Weights of a small mixture-of-experts language model, trained from scratch on English Wikipedia.
Training: 373M tokens, 6097 steps.
Below are experts of layer 2 (counted from 0) of a mixture-of-experts language model. Rows are named router (the router's row for the expert), up (a neuron's input weights, with its number) and show model dimensions 0-63. Each number is 500 + 25 x the weight over its row's rms, rounded and kept within 0 to 999. Numbers have three digits each.
After each expert's rows: "mostly gets" lists some tokens that are sent to it at least half of the time. This comes from a sample of Wikipedia text that the model never trained on.

# expert 1
router:511486506511491509505505510505467493504532480489488483494495528518501490491472506455489504453448498476500452538502503470499503497534533511462422514445481512488530509515506499495488507511520478
up0:491510508499496502480521482488525522472515489477496523464483517510532485505497533521529508547479480497443506503494505516492507482519524507498451509530536514495519483517559490517467519522477500
up1:494511538487586496513549497519521510474536518473532502508439499539497479527521508521494475505474495453486528499520479527560480513475556542495479540503474506491509479507453507471514555485464516
up2:478468513508514496460514465518540450452527483542510452479442485485499510472497486533477496483511493481472492478499449498515495453508502557465537531468494513511505500496490461486475531466507513
up3:474536501509451484467499531559482480481507476455503526528466503529496487503499489520512463433438507481491516529479460513544445486497502506497486511444497497511588521494512528531496513524481460
up4:491470543504455489475524561506521499520492481503499490501472497534498485479459477502486483525482524494540518545475538587492527474455497482466496527478514516500474503532498522513475500465495524
up5:462481490512567529493539508491519508459540506497519448473510467513476471511487519519462508467504489555505523512519505512493562515514501534497505493554498497522509514537478491486473486506495444
up6:472474496449495514488512504462492470515567526521530501530500519538486495497552534510522523474487476504475490494515507444525495510523570525511486534486519539523473541478488503505518519540521504
up7:465550498511505501531505518519524519481452487495524512486518516522535529478475527507499472526528479496508553486460495494483582515470559519520480499558501477523489485490460497524457468535491482
up8:506458511509523524543492506492473473502516519504554512455532529501524524522514495470566496516477482505479517498476471478498493552508533503502497500511512432492507503461493474479496525510485468
up9:522488502487531490504493507507481457525465505537471528519497490556521522466478502521479543523501481500478485479523529511484549505484466525500522504502504516492485537523497563505501526487533503
up10:528477494498565515491529455507506509497538529476475521510512517496502494518509472492484529494532506514452488478486489504521435496542527470461490458536538497460508503484505500482511507507473552
up11:461541467528449512499518524521508490452481502512545517529511501469433512509541505469519527486498463478482500515481520501528497484556501529542518503487452486522468498470442512524495507501554492
up12:508504470531513495509527484506528490518503523524500515498496516525474532503526483497496492466483455518516486518469489487484476561521529455500447480447479567536506486526514498496497523506517498
up13:521484492510509498493487492533483481526505470480499466509494450517474565524542456518507483493482494530500496491504504459499486518491515465484501479495489516521548494518473557472494485483518485
up14:469493453489542487486470491435510524482509468478513499497507502502445476480456481487493523492497490479469498482515551494511498485494575540458537502499551516497473493477488529502486466502509488
mostly gets: "k", "u", "n", "l", "g", "ab"

# expert 4
router:447533466499524519546533517461489487504456509512540504506442496471566511453521489480559452490514512476512495500476541520490468517495506496518457541521530503530510501517502464517462502474483496
up0:522481517526480524468515507439502510489518450512454488524508516513504476458483519521495482539493526498510535476452490493504464568467494463459546509491502496457500502485521562529520529492530486
up1:492535491477509506493473502518502487491514451450486533471501518543498515517475454488538442491526470508485471511497522544438518497490533453480510520482502545525499472526473558485515506483515498
up2:495492527520528522510459501512517495510460506508490501486504451549526437481487484495489507476497519506502450494535494525477484507511513509571506491511493479512467481503490499535482496513478493
up3:510500531493500489501503557469485511515480519501508463487474459524515503475512453442530525448511514465499515468483548484494464475512501502471521514515480517498515493492511541475477550500441519
up4:498519479520471509481517542549467496497511462505511510418482508485464515478494457506514433478480491517518478516504509496497504466496500487485502466499473548502525531501503520549507488532567543
up5:518509473472494456496528505467505491515532521477516525535485493491487502526460508520487524527494496524532469458450531481486541534525548467494469470518507479491518438518490498490452504494490504
up6:470527481543516510506513533444519517506483485465476472526491503515542480521483464483480451549481493525470473518496532499523530508510472468499541506514496527516468470533529503511505500496488535
up7:496488486482518469502497498516510491546523492515518515505496475494515530477479541492505521545497505501541521450495513489488459526479511475479455487520470493505545487493492537512510496498471464
up8:524504486485471463481520499470485503492509499518501522475573515487517503490484481515501457466471515514481464506538485467516520506489491526497515501514494526464498490505539570492490522473485500
up9:491497467515538516510516469513532501494483479494480538493487483492471515479484546484525504484515541501502510505490486501520481510541530522499514558522512495528472473451519495497522512474532495
up10:472506490501514484535463486514526525516491480468463502485478554521485520506488457540523494504526483510510507439519498471438532446534533513488436471518509533454492506489465527513479477542486498
up11:492514492534533491474458524486530486481503513509520519486529510491513503467502482507522459477494491469506532477481453481511511503514503555504492517537515492494474475451514509512488517545482507
up12:502492470475510519531525471509535493468499507518482460512512539469509490523512532474491534461490482522480497511513512473533527492514499562475476524479496548511508486473488493519510483536496527
up13:500478505463492503521491461522539512544444505522505498498483487496509519493504532529519492530485519479470462476501488513487515452471466441510507431526512473534509479501473539518506473459494502
up14:495535480504458497443503563492518495474536486458467549435506475521498492506479489490503468489462490488510501548516500510507459494490531477533489493471521486498478480490482508479501532483494523
mostly gets: " film", " League", " team", "ics", " show", "ism"

# expert 10
router:508494509459542507519511511456488506434502461486458497516545493518514481492455487484536463479524529486563498526520461465506485489513502479501501482504531489486510526495519457460497466500511506
up19:483516541554531509469557508454532449445518477488473508505527507467482506496494509486499497508534538497523499545493463468503526495454513515546527475492444505460538492453499529491482511513490472
up20:508521498433537444527497533522520507462470534466509535464521513475488488531479488530452487475488495496510486496499486492507508519526556494476460497487497468503476532476523542531498545505513490
up21:495504493493495483511502508542469475459474494487463485470527513486491515548425497536493529499488456522515475512499480496504486532531525452475470481482454508574511473519514492499456474502495544
up22:489476477501511505486531468496468487439515477458490521494501522471467509481502509503519421539510515486524519532496564504477503493472492495529499477489497496490533529467456463501543474475490482
up23:463503510518526500505455523472503507494509512459493506513476528508490483551483485497499532482507498483523494479493476483503547488527433472499507518454531520461484522488482503509494483451447524
up24:513558480534535480434487452496491485505489492460494544559514475524457503536533463470501503478522483502465502523515496500529538532443456491494533496504511476507549510482497503507532508492480506
up25:503491512514492485492488508541475506549490524499488497491480469506497505485514534515491458472478472528466534490511484463506481485445495505520531532510484523547525492513522513504517470537513496
up26:488427501518521512476503497504521500530518535504466465522504462453470480504499530472508470489538490522523504445538510501500482501498512530484487500512499509486467530512499441560485540438469474
up27:485486498495483500520533447487515544500487443502512484475500501524493526515515493547524458464482510505531489528479461512481517521501505469480482490521459460482477482524491537492488525477552493
up28:472511540502514474535499494472523471472517533490467493498532509489529477489532490519559497485531498508527492475522526487485518524497491499452456479499513527515487474503452480552449504503480518
up29:505482525448503455475537479472500545547502499523462502488490505493492517484493517478499467534508485502534483504517509514503452516514510467530503493521439497461506506497512501474513502558496498
up30:454483485535507460462496523498503483511498500502518472539483515505491460507502494505458502514464476544506505485476472490517526510474499479499513516482495449498504502406530489518472492450532511
up31:541474487479552521485469510503478503530453520521549513508498532518481506506528497490510469503503473547515473543502516493508516500509472495513495523465515506566496483478474450510512519482487494
up32:475500496547494509475511520518510526517508492520491515529490497501536560508543526483506500527467559557544473515480495503498456480462457447444508494475506539509526511560480512449475479521515494
up33:514509489506494528548490527511512474505497483502500536513547469476509540475528434477508480518450540504487520529504490480447501498507513537474533508503521473476508458523479470505498504536564521
mostly gets: ")", " |", ":", "|", " |  |", ") | "

# expert 6
router:503522549513511535478508510480507513486524489494522488515494528533529518489456450467473443481544512513488474510483474442499541503539499504443498513507473473488516497521462494478513482437535493
up19:471472523479453522501503486489492474497539495509550469506494452504497479491513530459522498468507480506513492479489549481518539472521514525536509536435510472477499423485504533515512507484553509
up20:484474504538480549473541480484507502540475515502432466506520488528486475487506512512518524461481506483491486487529526473487480491496456465465479480453504485500545496512507516497533481525530516
up21:493494491459528530451478485546494507463518516513506511489528510481493515524547476491523442463541498525524495508504500511462485514467544526501539505513454517508474477462515496502507529506492518
up22:494556514476482542517501528519533465498493492466555494526482459493493473469498485499482471519524520530494543507491496513504497525469499478478506542504519532501510530518471492513476495476453528
up23:532469518488513498481494491477539464499509510531542426484456477467460488477488501440499507530532463513501507459524513504495538479485505493507502514542528503455539455485522523486534522494479452
up24:491533483492550478491490481504501525525457503485482517482523524511476491539504524497509483505487491510464542501544513524545497478503491491528512517544510510519524517498541515510526511511519489
up25:455489520497494497460498514554547508559467512485482486529486493519510499483444509506545493501497494450506470548462449514546505505500483503539491464477485527518497453521519516502543502520527531
up26:478499547548470525492534529484501505518512492543526452484540515497509502496519510497534463501505487464511532473461531526514504498480511487514504478511514462480526492467512504493501481518497500
up27:489497493493466487489478494479462513508557536481531523565494525492494482489532435509499509466544482507508481514509492493495479542522535475532541489507509475487436524502466497535526461448541550
up28:541487537506534481492469504477530461526431506486493473482479444485511491499511457490544530516499508492530569499507510513506483515481469487472541505506477499566533524492512460499537513435490505
up29:468505491448484522500503501480470463490453520483472512503523519523496514543556495499510496460431555504464550534524519513513515505489541506464524523509498541487485508496568485512493461530516517
up30:513488488514495445514523554455540508476508524512519435512483503506485527454496510433475526507481481500508469489468487468528489487510507484509497502431520526486481516458526515492498515517510515
up31:502488501485511493505543459475495529476455515527545500477516473540493482506469495474506485555508503518509504537509483534514493473459521495468522511517501504508504445540512510491426499538493493
up32:506507489506558521494499535505529531458499524492513461484510511516463522516465524500493518466502465542481517438502499559477541507498472507504511484491518530547454531468499506512488508449469512
up33:548482533492514495507515500502499483464508487476485503468502530480479461474514541484532538465492478532498520493523506529483486508502490486554526521500455482458514508509522487485497492518452488
mostly gets: "\n\n", " | ", "–", "| ", " ", "; "

# expert 8
router:550495460491527516515557487468468467535505448502474511536477509480471490503501519505483516484502494487510521504521478529489520560458527530517482477446529525470502518465477539502475490514510509
up19:521492496545489529539482502457498523484506474487525508502496527484472490498538493499517492521489530542490508503503513497500504518538474450521497507531538542534495413496498528487536527470508519
up20:518527499537476499530494512510494472480508505518493517480515545512512503436480469465510529461541477502527479483527515482497502528476541461464484575539477504499498526481531537451466465551504501
up21:462510516458475477513524492505467487502496507437499512501512535462490478508537490474527460475500515492468484470518503511517440535516505503502465471482510538449503482469503509468528506474486491
up22:468528530536470514518491461517464499463513501531490492470522485524513464508516521488506496456464500502474506532460466515458484516483476476489520470470500504521477521516530531485477505500530504
up23:474506526505509507487503447475499494525536506480490497465492515509463526458456478506502543466513499532543511555503546490512517492518483482508475532525532540536480528498506495479513482508503449
up24:489498479514556501458512476517507527526477495451471499514444499482465514467482496504497471501444525530489553477505503509504522503507496504481519500488534482503503470473454476525469497487501507
up25:488459507515487523534528552505513517527509484507493558479470528510486534551506483530496513481507442501517531536561475536537477502499517516506489492510477457500496506501473528553517474521524456
up26:553537499492506540513505540511457474534510468480478505496503462524492514545529477530473468482515565501483509537514486510501532512486569522497482508512461456499528507486517505464548484499477481
up27:503508464498485533491487526462469496550508497467524532535495546456486472511496483502491487507493479552504480531457478509485518477512483502480509510529559509478545498487547469485542481498467520
up28:499519534531510533440527509497500488494503514517518508475479492496501527459535473527519452485474487546497492529491541437475497517536490531509482527518468496485500473505509497483487503441489517
up29:500516492494505528487522501488482481509471500488498559495466510486448501549537511499521499517494486546469507529524524475497489511477563504551467528515513523484516535502529542509509540525514516
up30:534439501445511503498470502518502529479542515508512538516470536519493463541482508497520532507500474518470471496530511504483479510535496528501501484503521500491506507519541567501530450506529505
up31:518542481498489495523504530520494504484529493476471516480442510495518505491502508483496505488512512480518514476548499523492539502497527526529470512495517537552519456505466471495524496491512545
up32:556499461487508511519525570509503493522505504475501506440463512515498496526487489479474529522495526485474501469541481516486518534531489490487467503483490500535569464482524503475527473444541509
up33:505466464483508516530482491495494473497493440485537515506505500511553487513520507521429484494501491501541475510527523516501457511475507468517512463517522483515493524524491525446515519490518535
mostly gets: "\n", " of", "en", "al", "ar", " R"

# expert 11
router:454518572496505490518519502531511502482520466481531514526489477489493501518535510469498501483445545498542486515538488489513480540484511476505493489506526559494496487512518519502503481480499475
up0:480499524477494446455500495555477498492486470510496504521500417481502546496496537535508509528478481515519491488495462502509507510502496458498475496497499496521508490476527525493465476476509503
up1:493516506510493510476456460529501521487507532462487467517478483526460486501508481493516451502505513500536478506513488457501528467450483482573497527500541486516524524517492490521516517519488468
up2:507498491499449548510498523511527464492484489456449512486476504563515508503478503481491511529511469521494481510489490515534492486526512532551528493474490481452469548494496486510519500540498514
up3:511503478479525491501520463523514543465467495555504534513497483490501478480503482497535503518497476479507492507497482493521522527531498488475462554507524488517485446488508522496515522511472470
up4:499458546491494516463536490484446552509524499544476490489468485462499501514481529503510539486469532466485469495467477543510452508509495526493494481505503510486509562537467497486534505479478480
up5:511531497487525530474512481544443495554491519511490534530480541457484549430490538522500505516499510494473488486467480550472533485497499466459522497560468498481509486538549515482503504509517487
up6:495507510468516513547462547534481485494504498526519507472469486518503523486484531507505515509449523512520495479536479524518473491540480485514514482522529539466482525487565488513483437498481487
up7:485490531491524462511508490479462492485557464555502528507495503480502486509503529501491534512466530500483517520481521480492512529495503476502517521524528518521485519568462550532506490535524517
up8:519533472498474512487502502512464474509512519459451501462516514536508498532479500499508514505523475468507501475492493456494511515543506560464438455485513466480545525461522496533503465516482472
up9:485489531515512530469531504544495517477537469502504471492485490535439503520489513509468520515505480530449530545461490491549495485511525492567514458494504491513493515478501488493494507497554514
up10:470479476516514495491528522461484520472519537523525479508450469483473525480475498471482505547550510538463467483493543517527508563521514441523501521470551525514502486473518486513480517481544489
up11:558511487527501474490501517490511516522452480513525534496493471539456511475521506478516520475469480504518507487488465519500527513494529484478472518486534474510502503557496481510493450473478452
up12:537475488524491511496485530493463484532518518496478468505497506499509530447554522532545515537514494508520498464499498525498517493490497481428509519480489521494488563523536535512490465474479505
up13:511495481492500501478480538515483497516503516523521522532544490500497513490545474472503519494528492501528487471504512493522521483489587477505509533512493489525512514521496537491480521475461488
up14:464539473502539490523488497485494516501512472544461518505468491484545463471503525531482485485503507435460492518449523532538508509456463460523524517488495495511511501534481520524453466530476526
mostly gets: " B", " G", " M", " C", " R", " K"

# expert 3
router:469528456480506528512489533494486494491454460483418531488513507534549517461501525449465505481478478498525491519497436473499579481503516501485490545439472536498481520501533506445490498519526481
up19:512528494526452473501523518512535496484518474453521551527472489515499499523491532506469542483509490497470488461525514531490461508527515471491486483474496505481469476485535490479495532478541510
up20:475520500501489539521526531540514549470465491508507497464486452530465497495521446497488487507529494469497537450488498519472529528495528503517511526479502492513483540501476486518481495497488541
up21:539461506452485531535490465511513508464472433502514505494491516464565543460534488526492505513526523492480503488524522477501474520508472521467507509469500508498529489555488528450525527511538470
up22:467466521515483537499487488521490470455447490488506540520501543525493526503463458530537462486539479528492535516485470477480500461490481515479495498535501521493536523470521520500532544512505503
up23:488535477553452532498493506482480501508481520461492510496523475502546495527524492456511486519510516515517516481514507464537468547513496495521474505520546516477489521483520525481488523532520516
up24:492497479507493528486477490513539491458497507479529529493484523497474500519555503493484547492498463483465498481504498514517526498468503505477500505473472475531532503481531519471473496514533538
up25:501552500488520490460485517521500512449505473487453544494506527487481530538469448483509528464522498530494482495499534495483524506497537467490531525465494531526495471514495502482498523445510495
up26:499503540479457543447483486508511485512481460494459529510510477519506501513518500498521555525509499481476499514478490505504510522521539436472509476477481505508498498481520481460504542479496506
up27:496566470497497529446505510507530508463481485479486512500457490531492441460532527513449541498439487455472519523497539516525475490532506526560485517484502492439487466490501461487469456474493558
up28:499512486456480463483507469492483524546450503483517529432523512509523473480487512519444436491465505483459465519496482476510501462540549493496513468518453508495508459529516473450542482500504477
up29:521545528554498509470472462523534481528493523449501506505467518553517503458486498500465518486465536397504518547517486469535543491503495514497502471494483498482523489480516481481491492492535516
up30:483507508502485494488480492479459537513490459511524493496528473514489477472500546490563491477570525505476528530458495496496488539516504499511516498463484521507513479527541483507479503484516476
up31:485510484502486473497479543510526523527496488486472501457468492524551491472480505529507467501486511499502490524506535464475485469555480482505496520448498513481551496463516503482553499538531473
up32:482486508487512489518489517434508534496497465514485506498504463489530536502470510487539494516521510505466507503503508507490549488510516496485468525474482538527487498492494503486507491514497487
up33:498502530538529497491498516558494522479513486506476530501451504490470564424541493457548538533483487457499504528508519549473466474498513525491495543464504506470475495518521539487496464538512505
mostly gets: " =", "s.", "ina", "017", "\".", "016"

# expert 2
router:490487497485521487518525455483502479505531532499474524505525496476447551460503426479474493484484568478502479511523494481537510553538523476532474512498514474447531560515516466524468468503509473
up0:549534425501504497538542482515522535524502506521477543508499538522510464519527489511510474507537502495525511498502494495469510504485491446549535514520495541480567496509514461494503516479552510
up1:491523504527546490519526476481514528513494510508509492474536495534497460487492495462481484485538469491514482475519504503497485535474472502526504521484482474455496543466500489506519449453496485
up2:516431497494506517537457480495467477520520474502448500512524475538491504521526533507500503507465512511516499535502508417533513522515519482482466476510444526519463511493446492486513472499504488
up3:549450540491558543493518472526463472459510524528557507507514476546510519485537522493462473554525459510502482490540505531493528519488528492496443501502527488501528496522478512494549497485524505
up4:521529507546516489509517449522475509496501512531523462478500501475506536486466521488477527490514529522502513496496539524493511508475511492500510507512509464465535516493522474529501499513443483
up5:509508483505535544509491498531512505491483532520493539517499471549514528489513454515467521517510508469445451526523507505471534496465506498501511501496520542479476520472546477481486511458479500
up6:494498503528534495490532517514485493500529526504468512527522518512446475486472499492496499452500530471494479498517518524513467518542500477517496526493514547508499504493495500506487500516542452
up7:497513489508494497473492466490557475507525492531484512533475502518473510505492537504489520516475538467477456503475484573529524513520532459527477507482519484520505472485457486537504498485513499
up8:475472500501527471495529507496471535496522458510445493475481483488471528502502490498458542480515508474490475467492502472491471494519541462520494556476525529497501472506476508495536531513525482
up9:484499528510476523531520490490478493523523538534545499481546509505489501510508501488482508494483477523490468469544475534498529498522491479482445428522520485503533528517508544559487485510513525
up10:524494462577527501515528478530532491533528521509520513510524496494482532547516539453485480472531515466534498508501445517480521488499522499491500483488527509488525509500481516539498498539503495
up11:483499525503515481504477475484471475505550495453491493517548527505484535534507545455529520482442446513475513510481542497533515507530482482480467512504488517510525550511489477496446457473503518
up12:489532468509473538486479491484469508535529467513479463512502480479532481516513490477512472513458525477475442495484547525548471507506510499513515555505456471509522527529511501498471518499470506
up13:463511508497527521496540511526498512493520503511474501491503476488499516453532495503530481532486476501550500514503471503500564469540498499492496496534512510538519473509483533503527461449497492
up14:483481509511531512504515494492483487532500445482496499512491488514457490494485484501493473509446543521457487500499474476537519532545503505488532528489483458471504526481525463515449508507492507
mostly gets: " for", " to", " in", "5", " with", " from"

# expert 9
router:511497489511501526507548445541516495547492485468463517503506569522522532490457492470486499504494508486526503528524473552551461462499511494527509510469485499456491542490546488530503474437509493
up19:503548489559527532512470507512485538540515544476509508524515479544479532486463500495513480487492487543479479499496467511482473512490477485529471510522516483439557532523481483498483476484489536
up20:517528481445541529517540491486516513542539535519498533519477489475534509480483471526490510470518507507524538507529495555508487512517500481471508464510483511486540516500508532455511507513516466
up21:439543496498460507461471512491492527518471501441477479538487501525508496468526497520487461478486520496493548518539490469475471484488472513491477532481461528468467478454471512487496498542524512
up22:503498469506491456540532502502457515466457471511496509507506571490516492483513492489488463483490560502520487497500487483503500497510498491487473474511505509487493462479513480463494525482491532
up23:488467535515513540482540473509486444526477531492490527502476520505473543516488502499519446509456496483488526477500458529529446491491495508513480467460486514502486511480527511530497519508496528
up24:530517488505500486473452487508487537520460520551509489506495504452475484463475483530464513520555501520474492476479490492437516486524519515526517512506489485498484497492493487494460471497501494
up25:476484501464484504479509523509494521493509502538507482465476477506539541506520511523512491527548474492496490534528505472504483492477558467511544478501507470543467506509481530492446535499518532
up26:528497520464521507509489482493520471495478480509483468514502463519547527523498494503469481486483468499507486528518480524506468481505535512492498504503459492477546513462529544493518513506494497
up27:500482521481539474512503491515510478482508501510519475433515485522499496502526532556480501511465497503516478474477525480542498497511547520541461512460483516528483487503534495495517552495480500
up28:529508474502511480480472501497530496476515560483477478538507473456446561526510444502501474460463498473513481540493447511500507514507464518515499519525526511516538516488522494496525495504515493
up29:494482474471496489483479455515545489439488496510511463469500523493487523507514479517470520514489510495506500476528517497479509471471529504480506503459537500566512530487487491500464534464499521
up30:505468530496553529491531520527487490506466506490496498448480538493521508526502487484505539471513501505518513477494519505496536460534533529488497496451440543518468501497503486517481489514517471
up31:499481461511522481552502498521477476508493541515467497520515505529500482462497485515498540465485523507493489509504491492511484483489534541472498490481540549512483497534464511509474549526477531
up32:476505487477493467507528520478524510505514529471555495500493466526522492481477498481454545509575512451491525535509506543503506516511507473543531510490508459477482499508537503508508542471496507
up33:529522496515466494466438508493455504521466475441498511519523515492489475499513494500505517463532477490487535467525541524474500520494477475531485513483498473550484515458530463570484486486496507
mostly gets: ".", ",", " |", " and", " was", ", and"

# expert 7
router:509472484431496533517510495521462464462501506466492502500464531496527470471536470489473434516508506488516444519461491493523501461456516480524497535462471502481581515495501516502503507543499480
up0:452482516426519499469506496490510461534514479512498476478503488495521445523526492513494509515468455470516466534503507435446496478512512489510508496457445516499479526527477539495435521513506524
up1:512529476518495495485484463487522501504483502505488498475491473521509500512471517543505468548531486475526516533502460553483495474496532504530482513469511495441508499529511504477497508483480493
up2:449485510514495494508497516530502488491492488516497455494479482545499501496520494507508514518503474532486496477552532517491455527469513487492498491505483480508528502482536517498502517521539467
up3:493477462455487503506520482502489489495512486483483484498501484482521502498521443527472516483511520468519561511500531516511526494485530543506499517495495482496470487517478499499476530498535456
up4:492496475538492517472454482479501528485500500502511523499536499514498512482509479477529518491475489505504515544566510484491499480498465468530516500496443526495450486500459518523517497422540487
up5:511501544512477510498480495509519482496484441527497495514537507515516451513568482495541477485488484504515491486462449473496544476571524514495482518500512524513484542519509510511539514490501520
up6:519496474506511473480520540466502518511486534465524506491500506497539488512507460526514498501540536500476524507502533516504497511506492510515484464529510526493489514500529512478475554519491430
up7:463517518464497502501531530518482531484525469533475539547550500513503507504471510553545453495474490492478521524528494500483466515501520489503481444497496508469499498512460555502510471521492505
up8:485472529506509515509501482498480498496534496517472497469512487508488501548521503518519517561479481485476536476491485508469490495523509532512504534505492532521488510483517523467535461444508541
up9:465494518479508493504523481520456521519509490512498497519530507480478527510531492497439510501492529470524516503484469525538476489521530503458474461501500539473519519464494499519541471521494466
up10:489537489517505537511513474540497484490461484531495507497501526508476475505482509515486482500514499531490460481521508452492511560471524457509485449513472515477524508511531535496535515523487457
up11:522560457489533528503521508484479518487523506473533510497513479534489484570469504443503510556491473498498480499483506488514493490501537498520502477481459460516457506532496480511509513516544479
up12:506546519487507489506460502504500490522451473513477489514476461491480475481512549473517504545513500459525525498482500498510509491483535524546559512499514499486559521528512492473537544504476458
up13:505492486475501483521506485533529499477518518476499526499494462451504519453475494518530449553536455518538520460519503484461523483478542516513536519555504473472485455555493523493467470515488500
up14:497487490483516536512516478463508489514541450460533493498484508504480489490545507514516482441470552516505494494514479461472508459479486493498538494521535522493523540487450501483524522542511514
mostly gets: "y", "o", "i", "as", "s", "an"

# expert 0
router:492545464509498491503493471492472505473544484483471483509516467473474546511532485505505530498500518503518492543520499556522506477510511538445477494475485512533507522526502510495490496509515488
up19:498512506478476452464515506490461477500507497487511497499538489486498481535508440515483452512495519498492502496484521470519511520505461535465530488496492443468556493481518487484467539467531534
up20:517480518503561485485535464504461536486489517489471520526512496496481519512513514508507470559511503475507454456478507488505522475488505502455544538478468513483456500517528506522489515475523516
up21:502485506556473510528509497461499529548486551463530500492479491502555524547511466495520502538519503520496569491504506455478483507519496475513460505514515478493474524501484514501528512465493523
up22:492527458530492435518431480465506517492501489478519499512509514493472538549483496510548492494511499508506504525497471485510490538498516484536498515481484477519497515486529505489489444489508528
up23:507504530504479500477474531494478542516502501536460518534433476475527515435555488464521509506504486502436505448506494467492461490466488490468542492493465524478463491525522501527466454477493483
up24:480465466444547519468482492519477483502501521554532501518517486503433493526479485492470505482505489469509462530515508494490524492526469517531494535475482534489493487484494520485473514531498501
up25:492520492502480500506543554506534449488523447511462490521486527515478482467502502537484494485513518502525460538493511495530495471523494523500511471469511489464512485483517504492469470443514471
up26:505503522496507495471417460513491539507492520515530548515525523495452532483494485501538494501508512470532526489505513480466516494509486482501507500507471511517492495500504494487458485504508496
up27:498513489523488501512539518508546513517517492457518518520496530516459435511517539483501525504483535491491525535505556479535489495543513519503517532529534531514521439472504527507514496504500504
up28:522490498465507501469493479502513522514506488520517496478487483497496527450536509521527460536491498499447471492497476521505495513515503493517502517507467517484460510464530482492498559473506504
up29:463486481496545496479516444507464518448492512489484509518508504469475503471512420489465519510511496503506519493492520450508501504505510519508467486473532470543525505504483533473468490474501493
up30:484526505509490496475490474488452535480513514458473533495477471474488534533535484516480524455455535505544476512503491536500495516510510499485483476496519509512509496549510493491478510533516487
up31:475528492503485519454490530532503506495510446511542521494541502481543500529491522500475493530473511492507468497489483474513498487508462478524513500451483457477465475510486488480472508470527477
up32:504480519460472478522486454467481472503487468520510465488526530513526529440496525535500450538493463482528493515507491516556531497504534526496454489505533521508499504507480483529566511524487502
up33:499460476475511500519481495492481514515492495484526493526486502526473507502502452508514481476521498508492525517515504478472523491518512478495508443541476524476455515460500494557505553509496539
mostly gets: " the", " ", "'s", " was", " of the", " The"

# expert 5
router:471498494489494531498535463519460431516500476476495521538538520506548508524501469497507498510500491489503480544483443522515506541522525530460539519494532490492513549516531464493504501470500517
up19:486483560502521513496528512528489502500495525482472467503503490467501509482506468489478424549503464510476506497529518515538474499487525464486478526514478477492515491536485479473503514495542486
up20:460492502484496495499490482497474485522498516529530476505527511544477533563505446474543486519537483500483456511479493487526539498495540494534489506523443476497481561516552509496508463486464487
up21:500524493503537495515504520474497468511500506473459505487523505501556502463447472524471477528456490520492509473492519493473519468466493526525511494505500515489502502494487499438488517499490509
up22:505482546492483479475465483474511492487519467516461534514493493518507493531502498498501508511485483511504537508531483505510470448519475501524476487508515535514521510489517512454485499533492498
up23:497482514498514517498536519503500513489461526523526496518536503486543510489547514503547496518477507529519544497531517520487531484530547499491506534499473511474483490507516493494505511481560510
up24:508507464492456474527491522485487489494537540469493476517517477489497475473498468471540520480482477484517528489488497502529415507534503490492452530505526491527551535506478460526467504511476509
up25:522538532483492495527501452511456523515470512473490495519539515499510464519488515496499481502479494472505467524479527485505555486476462488492485504479507509516528476538504519500496512509510488
up26:519469492509509507494494521481517508447492509490505495493503505445489524495507497468490483478515504456519472517495505488492476508495517478520498527532494471485567539486520464488521535486476495
up27:483507489538473494488485478550475500512477439518521468444509522497497480508497523485450519535508486538520491528504532517552488520527526500529451512507489537503486533496488488484532494489520501
up28:514470505516500457490536470499452540477493531478494518512455486465487500503475500524494511494530490487563474476448458508486506520535485515488515527532567502517528514441540524517471469499489542
up29:505490479499482503528517474543525463470486509443531525501573459511482503484489498491500536506490486500500512473507475513519490505544483513509482517534465522468515517501472539486521545471485523
up30:448524501490497531489497468507496494498488479479505517517525456519522527515497468461493488506530478518454455509524465495476536517531555495497509550483495470513473486487513506508515509470537535
up31:508470514472503523489502483495450500491517502487537521507524594483465471492493510501495502467509509501509491536530503495486492531536523490495494481470448499508465477498499496516548516461457485
up32:534477437445457543507476491505489486463501477531530490459521547491485488513497540485476490505496529495520519517481491493507457562576503511542503478468487484462478466491503488487517549479493488
up33:524487491502509496512483461487493536509503485510523484532504553542504511515481507471492466506529520507481510491480472506492507516507517492515467477525559509497480487528499481495488528465457462
mostly gets: "2", "1", "5", "3", "6", "0"